Weights of a small mixture-of-experts language model, trained from scratch on English Wikipedia: 8 picks a token, a variant of Adam for the experts.
Below are experts of layer 12 (counted from 0) of a mixture-of-experts language model. Rows are named gate (a neuron's input weights, with its number), up (a neuron's input weights, with its number), down (a neuron's output weights, with its number) and show model dimensions 0-255. Each number is 500 + 40 x the weight over its row's rms, rounded and kept within 0 to 999. Numbers have three digits each.
Before each expert's rows: a language model's description of what the expert responds to; "comes after" lists some tokens at least twice as common just before its tokens as in all text. This comes from a sample of Wikipedia text that the model never trained on. Tokens count by the router's weight.

# expert 60
Headers, list and table structure openers, such as ==See also==, "- List of", "Scientific classification", candidate/votes table headings.
comes after: "\n\n", "\n", "| ", "100", "-", "=="
gate1:498542547460555438506494420480502462499475499387479557524476537545480503534444461464543457497475484483486513510516457522439585457589505480511483498527459503488469539450494494579470494493497504466512564479590504558485500490441561481460502538494444556488573433485516507541536500566562487514519513505501461539513427533470524499483513551542368487500499476485534439415531523527438527543478515526543544462516497488523547480556504513421467422518563521409498527524472466470498493467525480521529504477492562454515431530460492536488518438516462532429476500454493533443544464500435503436526604498504486534460584515465509489553456578493441509483506509531515442419497496508573414518513501517510484525428497508527575537503459458536542554491480450470535532505494524506566570482508576
up1:433494548522501472506533531545515447519479544506530472502518529438483465567555460500575482461468533545494438520516547526551490542538468527489523460498489424504546478482539516498472497521529540518497509401458528470497497541538568545428521441489499435501537552522480435509467509478468510489428487390498549469448483484480502439511465546504518537498523466477461504532509503442499471424508525473459514476472546473419469471504583468522508547533426490526545533558456473511451477513506495535497551456510472468511543495525456453497533563528583538561586498522524472521498506571512436442425507458586495499512464577481468457436428528485500490581515560424490412544524439496461531554470504504512528475514528618561497526424465534571552476518431560518512503503429477525480418517489503
down1:524475513509480493440467498433524512517442477540507476529551455507455521547534500490522496515436460468490499395508524545479427521472532445422473512528548502530513512495564507500507499541556543442487424499469471504534496469513511495533426535531519448538492436505471592546502415503509547457455506510474452551574495506468484502458440492525503532538557537498500365572523555465542516518462460539480458475514490512459427494454516483527515538480478378530575480463458486503476490460486520445458499505421478443474428526519550495510512531476492503467513558444493619496519467498490510456426483484460542475520495542534514473533556439488435496521488464452583505526417467462495471509457305509511453483422508529522499455507527473489498508518498511474516476518551517493515531484442482
gate2:515568440482506399498548535479531525563534536378506490527501476557563495532440485446521501511476524559476529504445493505482451443545482458450487462553470500484531516529476482614483432531514529524506489471511495479494462467475549583519557512547445485433523530447459464489535460512453438480458517519516455485529512453525439489436515385519499476512517504470483491462489448536481562541457523441457583495520489552420452500512505499512502441547474474476475439481523419567425500566508583517510491545484452529536481494562537505462553518490466529527488508551501549498437547573588518528552466501517433515481484482511521502484539442491498450484501469458528537477510456523464489495532427529584488493500503513506559619565445497527487511492497477479499556499584415543492511543494555
up2:495520539434475502449506532446496515532483482519483542506526499543583461587435460564511548512462531488478453569442530469469492526565475509481452428449450494464530497508539443557523480600531535514522532496540528461491427483521501488425572442495464538574514500534526491506517511488484508540477548499569409507552481470572502590408496451513478547466507483460538543538432426551525436452456540474544537397506467551443492550475456588492465503566511548448516474479529503458423462544530573478454506539481524507455518512569485562478523495522527544481602525520515486463462512491532596483506484525478482485451525490453545521541552457450459513489452488492475542454541470502487509431470515529520436538549506531516512505533475520469503507497542453441521425524535510484448445549472526
down2:489568497522496486512515439628498504477451485499491458548441458489499488441548552535506500490505460473434498554527439492521416557439491557508539603452473507514565520487536510434509491426494470423494501515478487491475516517479457529535514530468524381463542507430510493533489526534510545491572518554565595536524536448489560532531481573491543542542521488467472554522531548529539554578544546459554455517505538518489505491559524463398501514465502511542472496526447484465563547437496455544547466503563492520509515468454496510497496441561421436518451507522492512525515518466404494517504472476509577504541483600480465510450506597499443584512495481480509485595470511505490512495488528523448480409533510509474516486502490499553463509467494509529474547472571562486484507498469553
gate3:495492539484506481554549497412474516533499487509510487477518505541511548567491502469534505542496493492535461552476499449537520516496528419495591413388528494534535552455445492543519567467534502545477477533515514469479559490509495579436519494540457522523552588458571575485482518524588490458468476454498548552561579519581523449476467474479448508533523500526431496511518476533597446494500464515475462435482465473517493577578535539497464479477566474530542526518586491505463502436532519478484564484455543482463434599543464499448495537445494484467547506542479541526539467514556424410542532434548473497508488438475513507504526486524478461522480503549486509513444550464526479481432535464527534488482487514608461510534456502506461443470520509537527471544492530450515511449510407
up3:509488490517600459547490529405509559560569497486497449518518515478488485535449441521474492547514492465436475492442526489508525476485563519506532510467550481507489479522431538521481501471486520526452433470539478493473431529549456508534524527530570476521463602489423461495503496565575574482476530487479543477484490551555411515464594486548556517515529564473499530476478500518487534452455486492515491422504537482522537564560441449539442546449507481539475490534484552542449496583541479454449501467536480498474497633465540482577476471507539497509510498583562499541531478546502484419470554515543464492595548474556552452513517439523504460530541472503455504435475522425490540465473443509576515494434473500540561522502438464546565486516502563489505517490522474489549561515494496
down3:499524531469537527422500480565438479492486514475480586566500501550524561511494538464445538485545525448487509495566475510428481557450521553531506473509465528458444465502556511470458514433503456514453552544450454532514424457489517514472477559558462480498544509538500447513455539487465539430508551530396508504441537471513517436527517473527477484442433449519594547494466522456501496471549537493479455523475542508448461520526527518482537540475448475547560412509497422456539478460485497521515506517457477499457537409560491442477502508464542418488476517455450434514556538512460486481587446514479472499496544554571400527477495562435523496452496513476444475462418442436468556529558515501538453494506469455491540491463487510574489433512530465539476501528433530515449532547566504
gate4:446504565472452475452516522468470469527495547522425575494548509480505463518529547548610442509457521448499488528486489506501539484500484554519442561527445445502467516495525527488478620562514453548485447465428462561469503482432462476450506510507514522475497561509489494527531531464567435495511515565506479530436462529501563493598522489539496451475497551453467478559442495475471468475496469395521611557455526548468574538510522514494525544539521544475490496501521604526480528562470479502556436492477488466523540488470556545556470448465518520518549468490494498512469432512531593437467425467473481513446532446485515551499510489459454431503542541536493412502513547460476469490522504585499539524518519454502485509451572412502485539444503438462570506503505527480525471476531508
up4:532501548519487486468496542543547526426509478508578409469501565538537469573497515513537508455535389505571546474532550476416475517529548497504537472531518489497430566515524468519500543482517601470567530540457474485470467483528585571515560486534441476539497499514555489573503451519501509549520455503457512507509552472484512547522478464472489527505429523502466453503472514459524550517521477552485444492460522476468479509469555524435505563519579527490542531501447458436477538481518513508506554473477465442516475493504470469455513540496488484474532521483503540431424456536392380535464460537481502515539508514500461475524492513579524523471500469494469505484505493483493571388454539502451493539475473506632458483552475505483425533552526520491548498569450471564505424495529579
down4:506535547558469465527520521500464443504526429510519501450527485428570457489566482549485431498504481476525554473508487543504469448449466573465427526478459396514505454473600476497512497536468439419491511498467437534470484526456509558446503525526489560464543484419501525552502472505478484486518467498518488498488480444469503545479479503557499481484520530394572502445501500472475492580566490429524464464505517479457491467515618520504422479483521446531454530452599504491467534510460444487528527440509513505496514452442523503554572516501453467484512580516542480440490522509498447432520550480474533521446577441530441519564506483572565465533518541455531489429551583571507525508481508445474516433441506530529481418478515506468566510545498544507487569484484509489512486455551499
gate5:502541437550459479528523421506568527465542497533480519522518517464481528486523563541549495503497560581520542505495526579458528499457520462424432504471558498436423502549482503493458498495502492469493565477476487556478509535545473499508568545578528532567485517464512484500503541473487460517514508517533478488467407484455507469591495485483511384554450468474470502492520497490511482541540583576553464527492517545504488452506483484508514523608550481528381522512510495519522541492475470473534455516511498592482466471443502498441527530497549527519509505602432540530454548498460452491536388449529509554497495558526553565492531472509551503477522588435512485542495540552568486511549546482486516462453574485538462464542538457486556541543488530487550516515413448559505463472462474
up5:540550465484452447482507529488483447540491441521429485545507465474536498513526497474519534469423545423516524537552584542510526541498576459477558509464551544524516477506608465523515503504419483516424560525448575544463502463458509480477510472520458474440596456512379524424501489538424488472498592582482479497503506532512519520439490497490464529469573440519483507483494481455538484527506429400570545518427471497489560523554540508505505551523479466518582553496501466483478537487504538487450529473440496499594524452565513566531542531439534602465489440563482513498513420509510478457483509485545532533487473518489566502467484531458478509535533520508498505430503473446588450444498508527509449545521486504493477508520541512459534452495559511500510442504472510470492516565471512
down5:557504526542459480487533517487501538491509544524550482533470546419553498501481545425507523474467490478561494459522555512541489443545569487481506485490505551521462503454551446506527439532522522529475530591432437495501476523498533520492529439446510487481479526440447456489500552462595568473445512493471601485465497477466469442473461503507525425504497498572502483429545490594529510501511547469475477527513420453529504436506515529414442582513454524506457531536518556443492480421522525486542470469497443557489554492547498452579546499570528523521503498433540428487458561499508483522469517508484454591506499513407532509553507504524526468543553517559507464527428521543554536530467533458473458460484488465501492446535524439562506590446458511558546439470462467461464477575527524
gate6:531511465459539405456556460486523476543408475537514581574516514507510526512522503475554526523511556453502518490512461452545484473495501495490484426527453449494470476486427492495462527416488503521508440437443456608494497468426489495543444555436559517532596482561575480504564479501515552474474550528509465541439514606563571520472508409580468440527501517491500505428480514561520489466529498489502545496461464520505492527458526522535507437498534485485494474438531458472444476484484435517491531544458557501463507508527498536515492531481559554457466490486522489557537495464494563482532459520500389535491474461491418473549458534479554465503543512427553466495516527597513535467524498444507504502533559567465497478501523464512486520462531412496436607555496491481500495473514521
up6:519585477504453540507493491494487448503518501475474477497544513513465479484421522449630495501443603506494477463501490570438526556514506545457458405505462536489532493543517473531478499486430576447510626536504453537496494554488496482463554525484505481510507475462570468542591483442479444595423518442543569458505551541522455438531546501512494500415487454475509497475506463573510443522479492424501505485552534520432625584447482554434540465610509493474495525488438553454497484538478570498536472542504526474553540454513535460499431526477510481422502518577527471523429513513519567506465469476495498483464509472475557510493514511502477524531521451526479510520492469507452480500495521521462512481519457470491509532405468507489526557491491481469514474525526504568508488519497549
down6:483466531503514476423398500483414529477537501493476508518513491495444407499533497586543510460505365493523492493509547555488514497494578491481489557434549539553546562550545477451543503579404542505565526497519493487543491499558449487497480601522483492469513520494516505506528552559481493528606443512509566500549501454423494439535481587440527496472515521474566519465509550464505530523578504586502478503434536475439543413568546504496481460495468518495491485566548513537501471499492474505503531475497512482510565512539486485452455482568450536499538520568452531514498541490488417535456503496481486470554467447505518585510477442522486525467483444524459504519555507500487535504411539454499499481438511511519579455450472489489520496507483462458562559485511475460478508590498523
gate7:541435479587553531436434581531448565453545497550509450476513441548504481474505554489523478502538492545531487479486527429474566522455492521531501511441442445544514444589562517528577511553502441476511503500459499437493511549592451568508582489520498531437472556547519531494521597462518478508476507428516535539553530410488468475513482505465526472497552509512540484533451447493545516516490551492428531471442522489529482518523490471540459522494555515521524503517527563516536536537438474421491481497584467467495507508533621541547491546502463517532498564530492540534478562609617515442523558540544463558480468489528488497453453505533435492504487553489500526475486474551496482510485492500520467477465511492504438472509477436537510515535553515455423467478449490491500543441530456
up7:539542458478495435467494458506459530493552536505523476446521333580511538485521533478505466480524535455550453489492406525441532530453577453483544442485497440501519424453454488408511532458516456514500530519520569487470502470514523449527448507523603552530496449441476569489462511460588495451459446492469494511484499448450511511594526514481541505488519463501516525489465430533541500541553514476507493473465470445544474532471500512524450525447496518486444471437496508480495496532523453524483436432513496459476534482477576490438537493481429485481415540480546511505498591448474512463464472455493487504474410517483435500500514557543476495476551418574489535472488569484464475469466493564563541487455446481540477477487537539502542508471467592492474517537479540476463538501575505
down7:453507445432496517541489495536482513527519559445528549509511525446515491516510496432475490461543510528431502466461454573561503493460602476549499457558525560502454557431551513512489557513518495578448497454581471534482439494431564513487547569514514486485464540490473501481514501519406526462507496538549439476580546488460485531521517521527513503496489479509503502478500587535461456541563415492508568575537492513537413473417487507497516518517531494494488456439438509501503511526438489506500373523489546460515521580488549534519449537426490499549480473511472542564479473409510516497506506512519475477509571526562472485510513406460506436465495524521496497541473530538531525491452455499549487480591498526429472473531381494474534535482548482501527442482515403466509456503547526
gate8:538532505506455528516485532488479524524513478426471500520447434492531559457512489486437512526561538477469484535494484485435594421492525497542493413480569509475564483544498517500430542493467486517485468452465504515524542476510501501504516520457532511491558435468502494451544463536522455434484532620545469517515496465539474518541459513488495550498513486462582498533514484405453522494430456422546481478464441400515430510440544448513449522596569513480479471486456518460539461508466574518465549433422575480468532565510541446494590546498570524439586571492493531492563500506511473494524454479533499570493546471476480465555483509476429437513530447490475458518441459504455559538467473506506517544514529572436556501474465512508531512449532540492436514525491549480470472535528537
up8:421482521502497445552517601565550482465456495595496469509574513452550462498491550532518526519494528434498477428445513507482547538487486475530521489472481495467479529486508556538492585493494503527556469474501533494534426466531477490458493555452481538508449444510531534524481524518483513533527515548416506579465527597503454466521468502523502470512491491477511521474495522538493442454486507489429576489484464549429482427486528516541490555497461423472514446474425537473499522494475509545494487566446547447414454515474504453502416481459404450489464487480553512537448533432493519520453423546523527554489549468409502491462506467426525481479478524455526419458486478509497462410522566556517486510424523416479436451510506450441417443552494482455503456545475529476518465495516508
down8:522495493539391524541545525434490549496530612454488528545506513487418516505509509512488524526518550522532426537456555455468482491474494431516579556566532484481486510517470444546505506544531536520522495547484522483475492508558553499533502455480451545527496511496467460505535444485441421495550547532583485455568394478538494465543480460476518497484462424460483507520501484447522484484541507585466373500495467421554506513489531520455509410505537496531503510515523494537469491508559511495446568513534505491497487519494486443458490515534585537500474547432566547509479533480550510508454600489454379501478432499485485503515489516500551459440545507542555509541487489547460570551524499453565506517446526446453410534481524449495526528508475514507519419458478485476469500485554428